python train.py --d_expert=816 --d_shared_expert=0 --normalize_top_k=false --routed_scale=1.0 --balance_loss=0.00232 --balance_bias=true --init_std_router=0.0301 --norm="rmsnorm" --norm_eps=1e-05 --beta1=0.93 --grad_clip=1.0 --batch_tokens=262144
Below are experts of layer 6 (counted from 0) of a mixture-of-experts language model. Rows are named router (the router's row for the expert), up (a neuron's input weights, with its number), down (a neuron's output weights, with its number) and show model dimensions 240-319. Each number is 128 + 24 x the weight over its row's rms, rounded and kept within 0 to 255. Numbers have three digits each.
Before each expert's rows: "comes before" lists some tokens at least twice as common just after its tokens as in all text. This comes from a sample of Wikipedia text that the model never trained on. Tokens count by the router's weight.

# expert 6
comes before: " the", " ", " a", " his", " first", " United"
router:075095134055136148135146160106171139164133084117153162164098116148140098110178180096149122196159149136153104125124103105128129132107109136149085150140150111098174155148104108140141141155145134125105116115115134118115142096102138143115122110
up0:125166119116162110097152135136147154085135125140138166101146110160089102125124145118082155183161140134130086094124126118125123117157149101091125131132133144134099126151117157138165082132126095098108114142153109128133110139147125113135170147
down0:096137163139092113118151089133107111130119153158124133116137141125118158124159147067094120121139145125129093142195148118126112140083174152136135119134129117140121126126110124118110141118154148115138156138149134107091148123164127090129102165
up1:101104122154155099115125146131145111099162098147181183165097126135150140138154085135144099125105166137141079152140139115138086075114129090139157101118120137133136111173102163123121112121101133135123107134177115093093148124155124076137164163
down1:162127114108149140124094086163129078121117157118187125149096108119161144118114112134106131155127103166134171126143109149166094134119143143155181166130133123143123097065115133143092130146120095126120142094132116105102133125095082113105114108
up2:148122095147121125095134167107116148173130090181088119102132102139102134121093124172103162147086116093104069130148086098115109164141128077144111091103126136152176166157114121112145174108166123080125106164115146135176132084127128094140170138
down2:158118102128153168151154075148129138160135136120131141122115102127088128116125148170136102142098108136159172116112120095141130114158127131096131083105127132110151177095115155112146127158122132166150138131175119142133138130113167139108130124
up3:097177126111145083155115134122119102168098113108149129154118112116092072122152136117144094168139120096136100115076121103152111087125150127167121109134121157101163086097150133108171080121121107160151109113113111119100139177138120135117186109
down3:113108139168131175119121150095075143127120148107105168098132093124086093120119147139157141081138131111146134114145188102135092066132064128140141160103142134128167159137134112175107129114132109148114119128118109158111117134080110105100149104
up4:133106109105144157156118124065140110117118137188128125136103131131163141125093115124100160117151120135122108116124155093149131115090093113116125116187117109152136124145135115112144111124096123145117123129115136156158142140102112115119119155
down4:177124109075113120149134116091146115095109158117156133148137135124135101088157105094129084126092134092084131125137154116101130111149157138118138136110135155099117135113163100107110128132136089111077119143109150171116084143128131140115099151
up5:164116159129123140164131124151098137150107119099126114082121135128148106145126127168139152126140137131123195151143136141136145129183116075121166152116155124107134139106149163139087134103139114128110075176125064106135105159136115109146091116
down5:149143146141107099167125134143118137127127125119140139134153128134107123118102089154158168131120134125137173118120163147126125114177172136126153124102128135112134132151135123082102126124134176107105137115127140126155134172142115092132090117

# expert 2
comes before: "0", "9", "8", "5", "6", "4"
router:110142120131131178149146137115136120196093124136142134119127081119127122137077144108123119182077113138115099140116093111118136078142158145148117099143122158127156124173118087113119119132137092139124098150160134136132137111107124124115163129
up0:120144158123146104111133111122175131111132126179110138104167123169124081083052153063160111107165126098116179159126095121115160120146137158128093111148104132147140107141125107116110072141165150160141130119122140125105131112142111149131163140
down0:125077165080097109125154147140142092138104097145132122173108124167175150151114095125071163131158091093129111192143151124136134132129091146131141162101101146120143127160094109157118173137155120121120172150126128120130113141123177146140088126
up1:157120121167132117102144162163132105177138149102088135130142169114111125118123119086142096116166114149171129110122099126141148133153111166124127159111117127146125111146133151138081130110109141103157117131134116185137106172155112131116134144
down1:111089139177089152151118170129118142125102080086131140121123171144127138072145142161143173100139174153121175103128129105117156143146119135070142120185128142095100142100128187157158142116088142142147108145106153116141118120136159140096104135
up2:120115161183113146133115129116133091155127089156162122084137126114097131113147084135153153148118114096149121106162114123134118108146137147157112120136131132139139172176114118146148142135159171136072140104116166138124122136119105165121103099
down2:117174111151143161123150116140115097135120114134142137079105120116122089115130125114142122144077129120105149163136122104117172120143154114145103134096069116200117150099141123113138122133121129113131105156102139116106152129112158100154144141
up3:131155105142093098096151119144142113097142193131108142139139113176143100113092112093129136133142119137137104168163117124132123127134189177124141155117129114159147138163109103122141084084137098140151122044108146154108146149131104138145119133
down3:116126113153109098122161168113086134134156106100147160141117132153148104122126106107096147151108146099105112144156156079114133133118131127139131125134116090124110113147145125126090205088144155141156141144177146174106149161144150125144118133
up4:111151111109118089173110109136139095098095129137104120104104045079123103111164135099135185101119118113126117109137107157132132152145147125122101158136123133089141138117088153118120113106107134129132118151145086096137132104123151117099103117
down4:124140088114141146153121151163103087145101138121120149132168140095132127127109120101119136128157119062119121198151137136123129101137126126141105110139108096109157132163123134135123130116146049146144149081113126137071141130118144143107075122
up5:125109113117075122129122108122113118108084130144157106146112105140176103182146113166125184111121087121099111158137144143170078157113146145118109126137149100136129127157120120127133135142117129168098094107115100148143071117125097136108091121
down5:149109093136155078136132128149151146143120127134114118090132097150111148123137178118111128121135114092118120112112130141133057110122130129181137174142120167096120126117083127137139083121094111146135109128130134157081108107128140181127100095

# expert 7
comes before: "\n", "-", "|", "==", "2", "The"
router:110150167149149125097104146151141088140119165159110138113091120134100168112141152108125111127127127088109147101067111120122122110114128147141098138159093135113136149174150119165150086081133168162117156137201129157113141131126128123118132136
up0:160141111098155154140096155128140117101134122126159081091146138127102137135166139121151154086094108115162102141088097097108135113108121134133080103143108123130150137167118147092132167076113133165136114086131158151173088118110132175165099153
down0:113117152141125118120138112145123109136118137134131085134136120138086137148140138117115094055146156124145148156117153136151159145128093125094089138148144123177071146165117138126133173164182131155097145159110149085146137142096106146164125122
up1:137111131118182162149129124092121102151111093163118119148183185113131216149088161137141095106131177134173121157113145113131116105149151147162125124155136153131141145133091130154144122096127167131166115121133133078114183132104121108165138111
down1:113152117096065126124127104119094095135144110093136148131089122139148104110160116126156098159084138110105154072126108141150148089091144101132094197123125144123125101127165141154137107163115094145123115114148071135170131157130122125134122151
up2:072109184107090116123093119139088097149150148113080094137147131169081147135144114142099109114106145106132104134125133138143084121138063132123149147134142122142137117200136111157133142113107181138133137095164125141111106124153115171148160100
down2:147131128151143140157138129146136118106120079093130148099165131142118154114144136106097139166094126113107139138155140145095168168130116161125174106138150142104155136094127174134157120073156112099106096159110089124114143149126148105122159151
up3:104148107130147108142152134153143119178151135179145146137112114123145109084130150158133186134110129092158144117134097150121128144099115154143175131138108136094141155162114116137111102153117114117135107123131117186115143132166088097117158150
down3:195083128113118133089126074180146145132127147133145137143140094119099110130116120173137130174136121131120127146140138111132153115115123212116116083122138159128157143138146113118175080115135139125141170128144139122131130170161122083146152131
up4:091105115118126129151144118101120139102140128140088141131090147117119115163129121116164102113099113096127130127081114113115102094120085111112168137132123092129172128123117149128110148143131125137133142112116154133109108067089133146148113080
down4:168148115123126104132085099141170197140115111117125081108138132136124104128096135088125147146151094153156122130121085133160150117147161135123119143087107128117121112100136134118123089106148165125123146160155091124123107105131129092089127138
up5:148143197144131137140152122124110135135104140126147121158122084131090177170147095141155161150145113133117178169129116153148126088091130149144111113177137141089098122139123142120090093140159121110122117110122146155166124152111117142082137165
down5:184139095141138110108108099118120118171135132186158113114111116114093121132109124104130140095145143131129128109131142091132131123115148149149125131082085105116155117106136140132115116171172117127102092142131180126141114174119132126122104157

# expert 4
comes before: " to", " in", ",", ".", " of", " and"
router:135144130097146121102128097091127115112129101134155132111141121144133143118113114122146133172111119110129116092137117194148131124091108116141166102145094125140099133109122114143160100101093164139147140140133141161119088085119121078100108100
up0:134097083105126091148106132144132131098125137076121137121108128140129113122119100142163150122092126077102108109160135122141118124147129124134158130144117135139154189124122071122143142138122111152143167121106134109098138150100100135051143153
down0:134148139153141112159161092130106137143129108131087111170166128125151121153111186105106146126120131111130122100147123145097124123186114135090145080144171121102130103125085101153150117138101137128148140163105122127154136157121080171125169142
up1:117136107125118156192148172120146131119143130121174134146139112153125158126126130118104117158102130129159129181131158128130132141086084126151080132083143157129185151139160095117145159103151165109101166157117118155139061153070130105131064160
down1:105129074100125161152127145106165096128105136162110138124132114089170126111145070163127127119131155121141114133120108121102109122065100121135089154107162187151178163163126150165112134107123119126116187155137134115144102132109118156106144129
up2:091122117134089104121124110116124112121099166157089137143104114128147125111129122109158111127150128158081138125106093185132121136086095134114104101061148141117165109111135132111140103129087130106098159111121107103105122174104135125097120139
down2:173159130124154206108134155126145148105159113122138136107156130151116117118153110116177144128116144118136093140132144104146158145129118087097131147155108091153075123095127102145107146123153171131138111108129126117132134105139098136143123180
up3:138107119147093099115155139133113128096105130138093119139120114094150156145123143148111150108108127130124139158128151125117120117131112122083114148162156125126109136096142148127196137101154120129159141127137140174123105083173126147163163123
down3:162094183098113126140081076116121124108127138120140098113131081123136120125159121135162108134129112113132146108157157112133098133163120118088134177148099172146136135137124053106145115126187149113122125115149140135137139087090114161119149111
up4:139134147123158077138128127149128135164105120111114131107103136151105144118146136112137138134091113089155114138120137105115133128128134170133146112114131146098138123131128097127149147149097148090146159114124135107147125131107157139101127129
down4:125129117135168135150145153109118128137164159152154117099139113154139136122139160119141150151174192106152133119130133120156141156121140158130118098133118094141127193135137158128140106101127104157109114150133160083107106096130160142116139167
up5:110127115115130140182108101113125138103153105114136154131125120097159099141108149093093148157128168140080126129134111111144122122096118147176172124148140110162148114164085129124152105098132141122112155097124105167125117105107124157070158110
down5:155154137138108177106132119119146122104074116085093115066119129100114112171139101136119158087135086104121148130126143181128085140177141137166170151125127153151116135122140105142119149129128146071114139144103110102103167073123119133114122165

# expert 5
comes before: ",", " (", ".", " and", "'", " of"
router:110134121110095129145136178065125148168135100127106139157132076146088107142106150143154132163106143113139086132129090100141085129118139125084094108118120136128114147142147132122129112151159133119143120143103128123117149141129116089139090140
up0:146145124146124107136080136146136101140097151130119130134127143133110140147136134152139135149135157139084137108122120116114192085096143105093109181132136163157160135106146129124124127093107100125126140124119090150106136145128136152107119093
down0:129172112127153104119157131142185136064137120119116137129148137114120139141141151101122092140107125150126114135128153112114150123150122122146151159161124121156144141131124117128115142133123108127105148130157161121111114118148128112132112149
up1:129143157133129088115107134089122076158082112156152113124138152126130129165115126130169106166147109129123121165152100135125073139151103149139181103112152138070134172138103131153094093097131108128135160141091136124131155120156111117092122137
down1:126151084124139100152099149130118072149160118098125094099139136100133108163105097108123142086106088132165120137144128150155108116153102181125114097109087074138166137097113109134082101143136124128102132140098145137072089115142111142078159140
up2:107163113111131127129136123165070144113141138113127133110139121131149147137133134171131141104121104137182187098139135087121089135087141138110134125140120110116149133155126128123138114137104085117085098101136094127157114100153073132080101105
down2:116128103111097160120089132129117154126123107133135108091115096146130092110162123113145141131101115060180154118127132125124175131123112077176120138088138165091139140107090134143140105127158119105108182117079105128130132146102094143143130114
up3:127087129071110135087117121116103127143090112102114130130145162163142118164118147128156119160111076135164116080121089125132158120121124086126114168118121104142090094147126145150178129097158142130110125138084112123103120169107110136149135130
down3:108059093126116130143142117154070138121128099104085118085125102107128159109141157056112072140140125118142106074145119171082158099144133164122124169135102154114125104113152133134140111118110124156125141125134124153116109100119148138132110107
up4:120147111108129141090132136161091104182137149118084115127126167145156115158122125114131142161141118114125125145147166176132130129144134135151161137145123126106133146129151172096103135128106149144146146098146094144071156146125167115129091135
down4:140130152130115140108101124111117154124124119102133126156086165126117174103123144150095130103154126090126114138103121140125149113139167153126126087159084105147131138151156142114134111140139094168119100094157122170124133148178117116111166111
up5:128070129117132088124128086141125140100128134143148155144126102173136166164126094152163107090115153145106136085131062138145148121091141119109143085118157127156100085160151138129144149126136127143137093143153091143109103142118122108085115174
down5:140112109117182088147156125128108113107146113131120158143114087173137139155133131083117162086102127132143150159120122119146068123131116154095095118146118149135121089112132151109100124127128114153144111136172079167116165149074117063130136136

# expert 1
comes before: " |", "–", ":", ";", "3", "/"
router:161117100119140084131119140122044134109125086104151095119172148145141134126111128119110137168147137146129163159174127102067111098127122104152126146081095110137103121115129158096123149130115148107182095115131145132138161154121109127166171155
up0:089143101092126107111145107145113098144163160100124140178126169146114086143175122133112117102102154135149115145134111148088110137107106137133138109104107107105144123148120096090141115098126135113122136103157108146148149162143122142124134111
down0:098119152200117142125128098137169159131125105167073147084142125112143089148125124158105114104127161118127123115132153092075128140129131104129136134130145099143113155096138127133126126102117129159131136143100121141147092137144122172094165092
up1:161091124114134139109118124140093122094169116106081107138100162145128090121117082146104151117134136108150111098111089097124145098144118098076124106152161139151109155154121109081127117142130122143083099072106099121130090120134105111159146120
down1:188156095153132110105165155158181137134156135074128100125127148132121106164114105120143139117097121163153105155085101174148132132105095092148142130168140129132098142128159125106102135167132121109097075142111162194146153146169104122118135110
up2:144136176123104123143092155180164149161110078139147126122143114126090125144162134123138111139133126137127155090124135180087158111139138086129116107164112067131140140136125117145136094145141120162126157136100141107129155082139167115145091149
down2:097168105151175097177097113102165146150134098112097120139124133131117160137105152131134094132099091084123132172079121129135148093124156130137119098114151137149090138162121159126137103121095134165118128150080111114175133146105094136124170141
up3:170097110108113117123123097122136130125120179132137157115108100074080109106134146129128138119101119141126159136129133120102101125116114109123119146139098093093164089124108100154149102106118094116164166150118163166086131173103136142091125102
down3:125129125157140148095100155134120139084151145152156126134082134119144138143146123106131123142078128133085100101094110080142125144112123113115150111118139148117149129128102092125146144137171179107118080083132113141153153122151114109136141116
up4:118090146134151119122145145095095128133102102128161169081156152123152095121127141116123180160139121121127128123111133135126113148120081153145175160140118130098141146079185104127156125115118097169107171110103141145078110122106073107163137166
down4:162144108088111151138113116167109099115115159139122132132134148131125127144138138133132117097132115091072125170125120148104163084107116128131149119081132174122144144139127114162128092134166105160112128112137157127088135130135125146135084120
up5:137121139098167147170108119141110094111121097111159165120126111122085109082112109138125125142130133117085148109140131128197133128130093123147119146136131156082126153083147130146134073153163126111127117113130110109143112135070148095172138150
down5:124140103151188176139066133159116124113171107119137117091122124145095137095109148093135133122136131124096110128159124122125147147121157111095135132139108183156126163109129115148103056122107104168103097128154111138144136121120106118108124136